From a checkpoint of a small mixture-of-experts model trained on Wikipedia.
Size: 9 layers, vocabulary 8192.
Experts: 352 SwiGLU neurons an expert, 1 pick a token, a softmax router.
Training: a variant of SOAP for the experts, 5015 steps.
Below are experts of layer 4 (counted from 0) of a mixture-of-experts language model. Rows are named router (the router's row for the expert), gate (a neuron's input weights, with its number), up (a neuron's input weights, with its number), down (a neuron's output weights, with its number) and show model dimensions 0-255. Each number is 500 + 25 x the weight over its row's rms, rounded and kept within 0 to 999. Numbers have three digits each.
After each expert's rows: "gets" lists some tokens that make up at least twice as much of what it gets as of all text. This comes from a sample of Wikipedia text that the model never trained on. Tokens count by the router's weight.

# expert 4
router:485483493497530534520486511499525488506468519497536468475492447495482535489492474495460478493508504471525487487490502485494502490508470490514517469512538471516509538448514471522521503507494482509500497502532525499498433549521518479531521496537525494478471524558448512509496466441463518527502508493452471488481500474509487521507515517466477522520494500515518461492473491470508549528481482478568475541551514489454502524495522483485518494518509525478579515491479468512494522531497474495514467496504504545512464479528474482500501510469536506542520484496510481525510521477497492491492485511496504481496508527483500518547499539510479534503497554486492528486513500503508519493504560483475488517526546482489504474498543464474427502516528541548538528491536471519481495459545497
gate13:472525491534505473497529516524554550476541484487495500499474509486471500492468533512471493455518501483493485513469482519521433456473504518531521507492487520505508545516490463459519484527527484523530488444519518471485498483489534467506520492493512496475527456491509493457498522502536470525490460491518475511468510501524480506493528480518427510505488489488510513542484472529529518483518525485538525548521479505422496504498510456492516478522506520476497557508483518516500508503542479492501516485509492512521451509520512465522508489513495482481452514500495430510463529535492528509532500491509500474495486432532469509530524497445503517462513535521496458441506512543469518508505489488511517530480502460486474490553491486501467509487528467501482542517498512493489494493473472
up13:521493514487502503493484525486531497495494501482454498513488505460528421495485518493480518478499455488524516530503502506495507536493526517509500490503480473472494472501505495536495484532509501514480479448490511511438457510525530530519484481522473490545496494495501523472522484452533555462505491497481480484496547514520488470530515477476483521512490472505545479492478487552528480464470561510489487476495515534554479509500534453494474487533496521465487503490485517514466479541514506523502496503537500527519517530523489503533513470519458471514561507552456507498494525506479542485520511455539492516473516491509493496492525505500532507477527529565540474426519529523524475478481472508505497520489550464507473479506478506488502505507452504488488552498515570479490484514501525
down13:497537498476504492475534501466511521457497461530503508520509512492514439524425516496536467467506544473499487510513492475497477499507492511486473526521489514520502499533476503497509521493502520525463498539467489462445483516516499527423495462517527515492482457518438488553507488498460443508499511496523539519501531483476508476489477503532504477491521518504527517502491484473479473439505457488481499532519478479519544507499513497478505516515483531468474503480519483477440513469511511503534469479482521519517510525454463516528502502479513504479517561523532482515517460492499472516525543464537505489535514511507509505538508493455558511491497477486523487565471527487506504491504499519455506500511542493485489515508480454496486511497512441491465485490496512454512466529494480
gate14:470463479517540518494531528500515453484491477505440509503542519468522477482450470529496484465556477458549497492492527485455509510497558529515553481488522501513484528522493494514528463509489534509470515479479523533533443505488483467453533532513509559466481536477470542548517491522483527513472503532545513459503512478486504533532473516504420489521515530471504499520488514464500534518507553498523441459521478510511506539504518485461503502520485468445472520503508505518506534492489483500503526469503485534483469505516479486533516522532533464489479501516527496474495523501489496507478481474509523511485489538521506487524530476480507502477507475470470505532492509539516520495489485491451500514527552485468516485494518533503496477511511484492475502518502495527485496504488494
up14:463511486529503467500460543504536491467514496525491494548528531498539493489477490475471430512500533479513508527453532445519551473509509468508523451503504484479526524556478492494533496559469467550497484485423471525525519532479489484487463526505479484462477492512492509515471509506518483483516506489526491493500532493470495553542449552499541492483509522549497511477504488491461492489495515457541525499491506465492505504526514528537484529512511517487517458517520485479505473513502504503481498459507534522477511510521514493475504491523536478454490530484513534522533468508510493536448510542516510504449514514531476540519493494454518500514522530477475481494470519503485494507529484466503524479498478511491525496522507497539496521530517522486501481482498532498522488531553479
down14:487497480464490488490495513494487485544499487541517552438513561465502485516507491549554511481496521501533541478528529476459479512476487480512487514476466492491500513460522507515509491561504526457527539492513502484484497446518450448509526522478502539465508506497529562529470523534484486493481549500517517483488511493466498489470464491517524501505526527468545560466488448480451445492479546478471469487466485497489490489484477505517435554517489460494491533501514478519509495508470539493508532489511509495528487518461483488496484498486515488499533531511507505532480473479516487535476480477500485532486509500457513487517500480520521546483500471520503503511476477459524516482507490510502506513501520465482471465504480538523518482467499507533534508506496534529514535507511516
gets: "0", "1", "2", "3", "5", "4"

# expert 5
router:494515490493473494473526484480485492524496553501508538516509497496477523513484534501468489498492501526497479512487490493518493492497474435507484465509509503495518502488541487521486469503534526490544523513502503531544539504500535502514517477482473484511497546483443493494530527502459508444497473567537491509482457488519501493471516478472512448520484441456528499500509488544517521534482505502527530527496516486499484476561531484510489473507482471519440510494537522479537515509508555509484472521520561578531485510534487504469504498484435507487474491507517541498466519522469540517492543485509523497472481532477494546504500461487525490481499497535505489492501505513441520516487497478501550520522532486506509466519481499520508510537489464483516509541470557485511513487488490
gate3:500504472528512505532506494518488497491488511509518567484493493494517443499494483490522519486516481511509526504461489518513485493497493471502521499547475505525464499510482486502501510521521481487510514513485516508494485511530497520468497522476474511516534489542494508499482496488488528498445508513503495516470459534498470458482450532510509528498519494501508520554464524528502475516456504553481543527527536476529448482475507529531505494534472508434509495557557470496505550496506462475471529535498530518482485519545524527531509533512516531528514517562505511540518524474479507503520514493497487514517500504490474514481526512487485458502506492471516493430491487459466479528436543524520514449551544520487507501424503495470465503508490518479511513514511553472472490504497489
up3:531491481510491479470469484523520468460510497490516498531519508485495472517501523476505480521530496486493517495499482516534520489537449455489494467489529539471506456462510496466531503478497513519514529495533542469552548516514492480488512490477564483532526500511497486496482549471473497573506529504471540462492462440468487520495521515447511460484472513495512496509486478478511510491502497511498475519506478460539486512485457488520468488556503538514425477534477498503515515505533457478527489466507526516475517500501521536453530541465483527483497485459503486459527530494475476507509489481473495493487488480518468465493473534511508545471473527533497526521493447511504490478541497480519460528526500495483488498491497537497507491481494559483468503472512529514512509480466511
down3:494509504470516507494481529485519513504488516465523470469510512468466497484570500501476515465544520510560499507520520486508481470506506545514549500431499501522470478508510475487502497499510461510507486475520517455503521511498517489429500499524485482475520501463491484503469452505436445511522529531514498498524515509504504482474532493458544502563466489542496504541503481507504497513552539511524510509505487548443510554511508540486522494528518478486494510452521453470489505516509504492470526485455504518488503482498452485426470485506522480514471450493511495486511511552496509510489460509476488530471505502489529550483468431480529510463493496488489532506492532497516508493521500513517514525491486496554521489504499513511497491471505493529526499478479511520474474494466499
gate4:444516509501532517511510471507496552556497492452474502508497498518514512517520472516521491492492482489482505530479489535545477475467503461476504413479458499510517487481489499501506510522508536454483519511519508514503532471515568473496494495509533525479530495476486485479548486491521508527530495481497516477586476496530440501476466511528449535487528453461473510514518493476479515475479487492508515512534529508465474509513485486465528486486508493526440538505527489494532493443480513429498509513534503459520511504508496532520515518488513500516525485537495501516469470462477499514442490508473513500492497496527505522455501482478502485477507509524516498555482495507482494538514520518479524487481528504479482524522518499532481504478522513470531562487537481518480501483528473
up4:500489508519447515508462467490477460492518509505474488515495472507496467504494497531509511519518522509500495483526530481498544523530495550489464495467518480488497519499505464481528526502535498531571503523524509516479500535532465519512533523480524459529475512520490552500467484479514489527488513505508512525503510465489507479453472474456524473455479499508536523513461497498506485487499551546529480509469505479501471533506527520457551533564494502456489484509507494525516515491508491513487452493480518489462534456492476515492490538562503487514466476466506471503499489495483522528519482513493509506547557501490471503539489497545541578490511511499550532509462510516501491499510470506477493513526522487472508534499535507539536524511506506520422510514494511531525492528475519
down4:481490490495496486550468453505500543524573516552486494504492469525511477501516514514478541431509521514480491510491491502491519498470546504490504501523492488510461524466535477478513519473480511520489479534526473496553458480474479459493519506537464516503460496444547518513496494533485512551496509505532510515519474518585524492448491478522470512515484501518519490432499498508521502524508543480495482511507516491490454511506534486539510491518515469496492534471491487502537518529501535449468490504464472519497486510490464515497469500522518528523520509479473479543488533477471536551489456508491470528532502499519476520511513489528502463510486511505511477507533515501490495503499493514497487498504494462491515498558472494548513528504519500468442478543517540518526493508536518
gets: " |", ":", ",", "|", ";", ")"

# expert 2
router:497446422523472454503473535460473515485514484483492510527481479449511525502472532477472486519510487459503505574506478508443512484504520491484488533495480456505468483486487505496502505514515475478482482491475502494477446479517489507512499497519487496492462490535495458455494512512500494456537511452495520503493503494501490549490465506505511477466536491547476466475503512498483510483470497493477506471520539497534527514481456477471523468509484530533522491538464495523483527494477472525508507495494460506487532515534476468497474574544452480489514493519505505544476472467508531532504515464487514494524495438498471468530500503530496471502473476537509525501506498497493481500496503461469488529457480455514508498489522522536477474540531491491522473534512506528540548512492517
gate2:493472494502498487460543501482508566490602497487510517538484474498480464496538504506488490448474484501485509502476513527440503509535550491493523531467519482547466522499518476504459516525523491517472482510524468479462506531486469496466537561510518491510559506484506463500477495507518500446534532466496484511485470466532476506504461500515508526489509461522476493486534507512465493436495500463462520527555491511500479516512498540494480502513510487519531507453491450495485476481547531497470484510531510513492476490474478498517511500497525492487491560486492535476495518490491526501494487481532480491499481445478447514508522480489490495516496466497486531509519468529528531528475485512530468523500493452498509477489510485493493504529518454511477501498542471513491466509524512
up2:525545457523513504473428511454471539481513531498490528503520507483466506482468483492495475506491502503526532490492458466504494505416481492496491485536490507529475515482497495488565492500515505485564468508545499505487529484519529522483461511451526505472532494499486518496469527513506523560517510486473528567526526501509452492524526529528528470489474516442486467456466519486540534488503479457528492525524497465542523445484480490510481503521531467497548470512487496531506480483511479465505519500527480500474494483486501468510516501469534509536499487495471483465485457512469506504471524508485536537493520496501496497496500489461526504475512494477479457503474497523476523537512521508510507535505508457496475493541507479527529532498500498500484491472538529497471480470500532
down2:501485483513552518503505525516529511519483514458473500529513474494515500497521546476529507505456487556529522486494438503501492531502547533500514513498511504524500473530493543508466515472483518506501498474468512499511479497550493523446504517472498509495533502503517477486486500533518490512512473511477498507515585470495508511492506503506535537515516484531503480504458520479498457405485533489512461504511513526535492487516499546494491488470506509516509497512489454543478499505499502548511514519547540513494489487504503472509491515518436519471481512541531503455511483530518486527525502542494513507518502465517481532556516478509501448482502479512483554455516519483477502487509488504464471534452469484469466465485508473492482465537470457477510488481517531493505519527543545
gate3:520467518520527483501502486509486523483488454519520441503514508474497489547480482497476480489483535507482520525500460529505564534461517529503484480506487504510473504543487512536517579530513496520520472527534539515516510522458505487506504499499502502501486488532502460518500481518516452500506479462476520523568552528524484530511506526511491511535498498519554503469504449514537507485473515510494444497495489485471508510496488500482517510524433519487477504493466474512481519485481507457537483504496499487459538499525518473515497472508487492505484483489458521474502526502479467474554510486521507477506510486498518512414521477482490448505521489496492524508544516524500457525533545499517514493500447502543528497535551482543550488465542511531523502519495516498491513512491494
up3:513478516515464487498484482525498475503557490497501508509458548486472501516516519493504499463496472517524553491507509505508509502506477492503515491501514449490526497472483536558534544521450514489514486501433529537435501512498466507487503538500530522485494536508485463525547475534507452497517477514540504465491489504480504495487485516469515523523533504506482507485491517545471472524489476461470541483488494515521484487512496527476527514487430498536494501485510501479459500513546474536542500488505465456497525532525499507503511526503518487475473504506520458539483525496521503486513480499509534492477491480479511468506495495476525499485513518477449509480585486536524528452528521500496529511482525479476495494508533530489530520490493466554470531517475505468502500580488466
down3:510493517499496528530506484494486494508491485519522493513521483558480511508508527522466508556546542474478524499471543504481455504495528453511471509512492481487520510484515544493496516486499540507468500489447523512494466529527542519468496502536522473504536482518497502482476514470548481481518513484479458565470524455550521471490459476524520503519483507499502530456468472469495466518464462504489461511503520525464432524539488459512486507518518515482477533479494479483488518523475529496493484515512530471491516491513471520493477498513499527538549497505481474492501529498547517494518520432474489474558511494500496501517473522498467480474480490533514494498518505467482516503509475475486483510502515451538517513547491472541515508499492541468530459558485478492505546524528526
gets: ".", " States", "ian", " United", " University", " American"

# expert 6
router:523493519480503497456480489517499504521491460493522487479493547501464456519514523504543519449548486502529526478487507507500477481478530548513479457466559518503518515544492500489485503495490532510545500466492511499483525464468464462480464550465488482494540534494558507470510508506542515551543502525497496504523549526458503494515515540516476552483498496482508501529508515533477472518501525483519488454486474514514468485553527492530525476494480538488506505494497474471471485463485480491505489514436478500468516520474487496504506454480495517470482508487470472483527465528527486516492473534521533455525509532508519490497465474501508506456506529505485524525489494471555558471499516482546478461512480520486493525543501465471481513487502472463483511514478493487492514469469500
gate11:473489509506491482521480496518476491538520512545505482501524482500499470524495467498504546418441527494530459510499492522488512472539512483502460490470511495515530458489514514492540540480502478527504518500481508485478519469480493485545521496504530512501473460475474534486492489522457471504508499489518531469522520507435509518505506502527474480481476460534528486489500526589465472552526474513498479500491514488497492496486512475508460521518475490494517476501538419499515521480497530478504509496450471531510518553527512515483490502507486517458467510552462518510474519531463502500468511502528489490518500551506481518465509515506514547489468562528538539524503475544522525476483528498513469525480461512486511493496535519511542497507473525489520500504520494533514480495512518
up11:513503478512475495483494538517514496460534502530494491465507527546519536520493506503489481541497467477464550477496536505509484526477485457515458519503512514538467533498536464543490491500520481530551514470476502507473498527504479568534517496496557486490521496490507487504462519524479510480489494500503526525559549514544516471573475536498479523447501519489496528515517485511455483521466523507491547527500503558499513495448521519453500493507554528500471490482481508479508507483514546512488514476529534509520498476467482433523493495494511456532524532473495459506529484487503485503508505521505498493533540507521484466501493501449498538528488533531497498490511496544494496519485496523458520521543518495467516506485506488481505485501482506532505464535486507521450536502527482
down11:494533490521491531523507505479480558560496487525494518501493473509468456477523534520530498490496545490511483502485485511519459481491498515485524507494510482493511521489512480506491520502506473561507515494477476513511472509524499516506496528460512494469488462508507479518464494495478490485522503505547489590513465498570560524459487430530479503526484496508475494531471515552489519552502497509513473522502555501495460466522476510519488510490500522470456477483528531483476477491460474486482524518456498491512531493526500476502490475496511515459492487522478492488519499510491482503525538494533481484469486537541525530526461484530480527480536478471502524489475515485536516490519514502514536513516486508486519483522551465495505548531515529493553506520476457498550534482449464
gate12:510512507521474496510522501526478465487506504528502530493499522466537502556505486507521483472515535506527455453493500478486480503507438474447482514539526506514472523523520484473524547525489501487503560545502466513502507497508449558508521557498505479502516555501478522514497492492529526504499520524519550501514501491497525503466518451498493505501456498513499526515472522509519501470505509498486505463495498484537509497542495502571485470476470442504534442532477504457486553517505464478488518494524504519459473517513483495516490475548489532462458494477475502493480539492514461544482546534515466494542471474509485521493491502494455508541549486491515513516493497480472487468543491521532487470473500502501479507493505497456500506460520493469504471519521525531495532473506491
up12:491462494518489517442491502516487505498470477494477485514488482507529471507479500511493581541475484522501514511502522492500510526492517522504517487504498472486500498538494527510448521467500518466494512530505499493502477533527518485520542442498493476477506479482509487474466495491518509509516473506508487532436471491496500472469505492523498487494497505493485462507508509499504515506514493539439474457487520524516509513506503471444504516483517475475472536473498456484521504498531515523532482513455527478479501492478552498497530498496505518580509508509548508502511481483480568468529508515567586527485550526500448483512466537474528546521475498536502521461511513498516548556512525510490499519509497475481523512523528500522490499476447499526517488509513497488472460529462466
down12:480510452507463552513512480527470478518528488470470459543503462467488476516497474489549478514479481500509535500515509487478508509512488511495489544513519489465506526492527494487474495498513479438510506492538474510526538505496486478505508513521480539488475517503489518490498501491481528538510490511515460513503540495531506504545436509490469505490517490490520513554444495471542491519526446507514448514472474515510540490476520469502512527505496495543500533492495499527505535534501473519500465468489464521507491541475531563514518458479523517487492486451472535568494487487512468499544532498446538508511488471502514469529518548508493460540478493464503504513471530517498532497495491509497520557468452529466471487503483521479459495486507484469469511512479467510524479489490518
gets: "-", " (", ".\n\n", "\n", " \"", "=="

# expert 3
router:506516524517545493506515484515476489515476513535457504492484513516528487485500455525507495512489452497509503497532543513500513509489502511482473521503453532492500515428538513507513547482504516496482476547514480511507528527500527520526493507491494563497509501501486551487503473503476493505481475467492512520488532516463475499531496497527495518458460523498446496489493536512527498543463490486478472470464510503504512512475540457499496523505523444471453493522571490505489445476533497537505481503530469464452526495480525528493509515527535513529523530485532512496513519451506502454497502465524488547496518476460485504502551538498451472505550487466514465490489527554475474515483480492499499466496484483488490490458505485515523507520503527552495504506564489447505510507490529
gate10:470471528469558486497516468469476497503520539555487508512475512470485488512509514482510533493515526494496466504475504472510526490503529471494506541482492491449481499495550560511473524467500500509478499513531467454507491496557533534507477500500517515525497473514480499486481471478579502498500464505488497510523469499519569517485531521515484500474499487490524503558572468468528520532508506514505458498481525512484557509503512499508495507522494524487514529476475523508457464500530475485515516522460507456504538461507470508499484465519521508495485519453512486501521490461520437493479512504541562496510469508507505506528498519486529511499480522482516535515510516508536449493514497483520468498490482511527499491468527495523514489516461549468506456493500438534519467516512475
up10:496480511500435518529493547502508494519477459475487512492498508497532522460490533457489514512488526497520504514553520474553471474530502483544482488503462482494560546483539468525495493505532465507513510499500495498490522530513505444510496465491501511512489490490493513510459550457502486483506503473494515492485486512483512467520457514502496429519526509536452491504474530541515496478491506501485491481541513484489500514504497513549501537506454496475487461528515504541515532475477531476478514453503486460493498525503470535497486498539477455475514448489505469518525491495475523485485505492479481482492477519502466506469481477524501498535524465541532514440508441511477511500514453479548496518509486482480490482472480494492459499507484512552523534445509566487505509526532494
down10:516481514492501498526561498524475488499513444456557551535487501476465468498505515513472497461488532529511547518498505475521510466485512482494479501489534461444536487518501511520528521519537459459443527501484495509520494485496510499494503455502459473513501518508520487473507516436499495465478491495507494470492480491554500525508488537523519507522513506539431480523483530528509488493490536496479495487513491498468515548520454502514503472529523487503577519492460505512515477492541514514520503487459524476465522504517515481536487499478551525543510476493438511491530475515541509456521482515490464474482495550495479517507489468527546495481502502506506463492491486495558481503480483513519505477511519488497481531496477508490492513461491511469487514490475510525511512515531432
gate11:517518490520484514513498456516455547501507522510481516473470484533509474513509491585494488477488527493470532518496500500500515534471440507511503465492493504523562510515478490481509502457526539511517532462436505508504511558519514516517481518529502463496524541527472514475473483529507533493521489495475479511448441499499509473504509521497510509494518530511502480525513497506488495498515545473496530514527544504492491506501495533490497487484470505458521523512500503481494552536502483492498507489496499530502466466462511525500508453499511538531459491503499534489477529544535481485439507480534485456526506501470486541486509464508503504518463472486532517520527517511457534516530530523524486486502540460450503452480454452535471524493535524522478490519480453480484517477516480
up11:463521523504468505509496489513516471500479533524506490509512506507496474511502497488530510534491538479483501497499537512484526490488535500490502491478457461534481458515465531461536491464439484476521469499528472531520474494569516488486460488478473505501469480475510504474539499495521495486512522507542445499532524516524521489483533521547492504522491483472469496453456488476529512464548482560492475505450506502490539477513477473504465509489509481558522501483492489519518508485563495491553510518535436465516462523538456492487458498487461487488521522541478500459512496496476519528490478497495485501495509492503479497459497475472522515537489477495557525504482526505513520517484486507485495468495470512537512529515547475518502500460491467487480422517505497514497489529529503
down11:510532486488460496513518497464470452510535581542509502470503502506475507512544542502545508523482494512510487525476522552478505484507511474519519503486516506485490517524516529514515512512503507468514473496482502490504457498512465488498494474515473515489497525500554471494504451505494467504500518450485544423476470517474532487468537505498498460505495495539538482431522496512503490520521499521520487502509496500473504521490476544494514489467501541485503471513524459507527459497470525509500523485523524503519446544515489492542504497480473498458490489496558472524540532499440458512475548508490469479478493494504520538443484466475534500505516493516465486531483556520464482497478474495505497462508498524507540473467516458519485502480464495470530486505500497508458477494517485
gets: " the", " of", " a", " in", " to", " The"

# expert 1
router:484525503519472496513476490499506499516504496510469502484548518491539514488514470529468515461513550500509500505477482493448531510508525462481549498539445444510478485541498487499510506501481468501509482502534484487492503492485483506496527489474474472488527495483526458536477494493472470522460509471492487500467490489512469489493501503500529552499547547518500555518502474469495520470513489510504509491498528514469512493469450568481473540481527520492506462489495508467550494506452503486472526497502495461527457508466498498515486509525508466500512536536472525524486496528457503487544500458509475522510506472465485476462478457462544474540481520462473523525493463486531501514479496550477533496511519549505529529498444478493547487465454484479498486479465503483540497488478474
gate2:496503494491475479487477505517513550516523571527470525547494496528494463489499482538509498540487493432506461473494495479481471524537479494494577468535508487514533506502473475502458514491495443531480481502503483494496481521520469506499491499532486531481499517469535470460455529510470491519491532511530576517497486480503476466434484514528493503502538506515507497508515465508484514553533480541537525541514474534462526511507494499469490510485518508508483465521485516476475510487515486529475473514538490497530488479520526500501522502488483519509491516517459497490489469527484549469550499537520531495532486535486544523505520540485516542499555498483485520489510489473498498520503527530509504506527448470498462522508499510495514512495535518530469480474485510460542520524532521
up2:503500561508493544491463516468511521490481534487501505488475499499482492491466445527508501474493479505541486492566487454468494517537500473496494482520486536501524480463483514538498556535496495517552524450483501476542499547500480476483467507515530519542492485511541524527505540521484509528515467502534495507470475484459507493577484515474525479512463498500501469527490529510527515530492473514510528558498503570515490489508513432528534469501510513550459553499493497487477492514568462480521520491505499486488506505517492511468473514505504514502508522529443518539550495502514506495486507507461526494554527509511479503509509488455485509514494509509530507486523493541500500497478499461497527509535503516499480531518477480511485533516484521491499511491512475545515481458497480
down2:486550515447508472478444504502495504524513550516531521520511517518497512506486480499485523529524496502473536474498502472489478511491500526474509464461473552496493461486510521438552494498479473531475516526491520483511479488480523500510554519495508503466521474491496484451508439512525498503459536519492492548545486505446535523496503515509491501497500527503535508486543457526470522525491512549521454497509496526541488461508488536539517500515494516470509536497475493488523451478494513485492521470487472490604511512490506534523482496485451488504481542496517526510481456519508537500534475461477503499535514535511501532481521549509537522484552528507522492514466497471511472514479511534485519464518507506504477507489455530493497499492506485471505487496523490518541523481504506
gate3:502495507543503537463512485513487489474497445496488491483479502513492543503492490460471486453500502509486492463522554440499477480505474506536583491506524492450531484466510495520504507538484494482496488500549489501464512548516525531510486496495528473542463481519488481518498518494515515505532508468452494476500530518514483492506484501525505491505541515512482490490501539484474503500520542521499517463491449498478522529476546503480489556436486506491495534493480476494478477536461527491543539551514506495481547507467505536536516529504482496509469499441518487513493485465533459500528514481528497500529443507495516521487448506492518491523520490442471482484496478508524502506469540479503530510516494503533529520525486504508529462513485519484495475536500507499512553490522439
up3:512544508516479470488449511537501489489548451498469486456453474483499518494484480506486527484527480512495494518501506466521494519518468496517508496508514503508506500455511518540463491490510493495528455522506475496504500497532531547530520508477481514520490463508476524516487482498489537510513493473537511501540545517514514428525526551479518461458513515498511475482477482474534500447494502531510518461507479504504524487485503529564520478476533534496505491448498511522501497530491480526539507489526471536494503490524500524517514519550490480528568508524508459460515512555564530508513486481514488492454512491485467532495487467510524509498515496491451471441491538520523521462482495507508524513500497500551512521472460518513498474516487509524438462507501464524502467537501496
down3:478460512487471492484525495467457471505518502478475483532506502479512475532498541558541547489510498471509510475489536482519500478454533479513524517533510486519478487554496503505520494522493514520480510523514528465504522562484511499548495529500504506527538511494494481540499522527486494517448491520486528373516531499475470508518548522482488506528525530499495509479538501510474472470532524479494504506497478496487516519467505486516508488509502455497540521526483520498561492521455516512495540478540447482511499514474475518520493519523484493492454490487467497529552511522509504541515497451501492460478534535509487508500493493474465519537481524479478487525513473460469481469484517529513488483499489508475506509527490480500534508565487515488510501476446486481480485495484518
gets: "a", "o", "i", "u", "an", "in"

# expert 7
router:485513502480527475526575480519526502509539499474485489507494524515476484496499497465581505525436494525458503519514435486530476531504470478545527530502514551495515481519485522507501459480499487497489546525503496482497490501514512515494507494518548521494465476487482481517506503506541518460490500557499485471540464535532527470476490462519508447540496499480480502498511503510500488486535489518479524500492472500512497483501483533508486527502523529532542517506477502539484493520545521485482511497478537480537519459517540494491517515491482516515457496468540491443501508497503484483480480546505489525493469492530514514538523540470510538491509523482530494485492498563535481499493502520517496511492477554478516515480475529480526511467503519481467506499482477518453431472561510
gate1:486486528462549527532488484499541512507535483488541499515487484543479469483504514444491465480458485485488492526475508429537469481449513446517512488473456474513517509475556448509484502493482517525541495508469536488499497495486506538514469471491502540530488500483489469512514517508513553499488545460511536477521496491508506477503478478495454515558514463526477473549491546463472463487528500514508497499515492476513514488544518469484498506497469527502515510493467506484486489476473505508496497547494454547529486498519505482478494522531495497497510510511484487476527464514501477508516459532521522502472500518510473506527521481495474492495518477521497559518525506502470488500542506488505489537543484518497518487525510484481567514536411527485473487519499495488453494533508493
up1:475517483516457502486497466470532507502472515520473484497513484526516497515478504486517509492446548504505489523488464564512484516494481484496479509481495504499540446510489555508480480499519491451532509488521470523485495478483503528505511511469522507539497527509498502501470509490482457498495519491520542546471520462463481492497470521524464554536455519496507518498530486489513469495476508484506516459487473445477500473517509525445500471512490514496469501498545484514536487480501489512474466524504484544498481521540446475541533580531507496511528478528526512521510500515530510513504492458424504509488500514476478503472467474511491506513510477533491511500493489492470469466483531521465504483541489537485536543521498494468450495513415460495491506523452483526511483498499504
down1:468485495502511513470499490504545490520543480450456504522539529552497506465451489516520468503516534572464461470491509487459549498512492510514497512479522529501526524500459535479471515497485542478489509501531496532531533540515527515508510519552474502431466508479507484510501486520482529456507510447509508514475488466514517542474534502498508517478453521485496505496521492448489502461506476541493492479483492503488470477525505547487505526520559479501505518507501494564502459478481509479501523476517549458526499505504501495535521517536492451501509514479524527474529484449502500488501504494465483505483528503509484491509525462505505472517526485544483464466507527502519515477482508473478488477504475515463485495471486477500484448484516467481471507539486478510514466463519545
gate2:523486522500521529519479505493520503493528480534475521460494498519512501495476508523528571501535498483530506501514450481470533508525466476476503466507498518511559523528489441490481475485527471503485526530475516498530506491493453457512526511504518556500480475538511511464498539521506588497483466463524496455551496529479477461491492532490470520528513485518483509454495489524538537515479467534514534508472476501506513465539481483488488465501502486524520482478527498466526515508511487509504542532426496499534506489472464478501492495485503522476468481469497510536472517457495484542500494482533484469513528487494461507463530479476496511471436511479485471495485471486505502502552487472488507497481488510486518527510508526466530513486519483494429466527477514503500501506500498
up2:527504490476504530456507516499544506491504509493491549460525491504504496529469494466468476461515504463469513521491474507518478485480537470495497544522524507542539501520519475517503492535512480536507499516522459490502523446493529515530507519525475494535518518545495508510473453486477484479500514509504506500531487489489549511504544497483469493495493477440512479501538554505474483511524507511518485497504525492511509505525444480515487514506519525480493527491459526500534517525494517524526481474508524530501520520518542526562518536496475516478508463512488454514490485523550507500535467548540505550491479527509509501503466510513525509520520521545459573502516482519517466494508515481563496503488544504450540485500490504530483522502545536500480484573503458531500505509493460
down2:504496517493487464518522471483484482539473534455488512530551500519487452563506523504503466458510473551492491505468526512489456523495489472479454478532519505524477467528458459526505518521463549457472491501497519527465422509519500531473471490509476470505444530512495490487459480497487512461498548528484484478507524474527505475468483484493499472492512481491531471530519474484480473491454497454482505497505484520513501510455508545509462493466566527504477510506511485514475521513496529534488511515507509526467502491539533524500477514475495489493453489456502520536497496537520517466513535497497484474463481482502475514529513506473511513549493497518497494448525468475523514498500524530522489518486503463509520471487504450510477500531498517515537525496548489470508469524502525
gets: " was", " is", "ed", " he", " be", " were"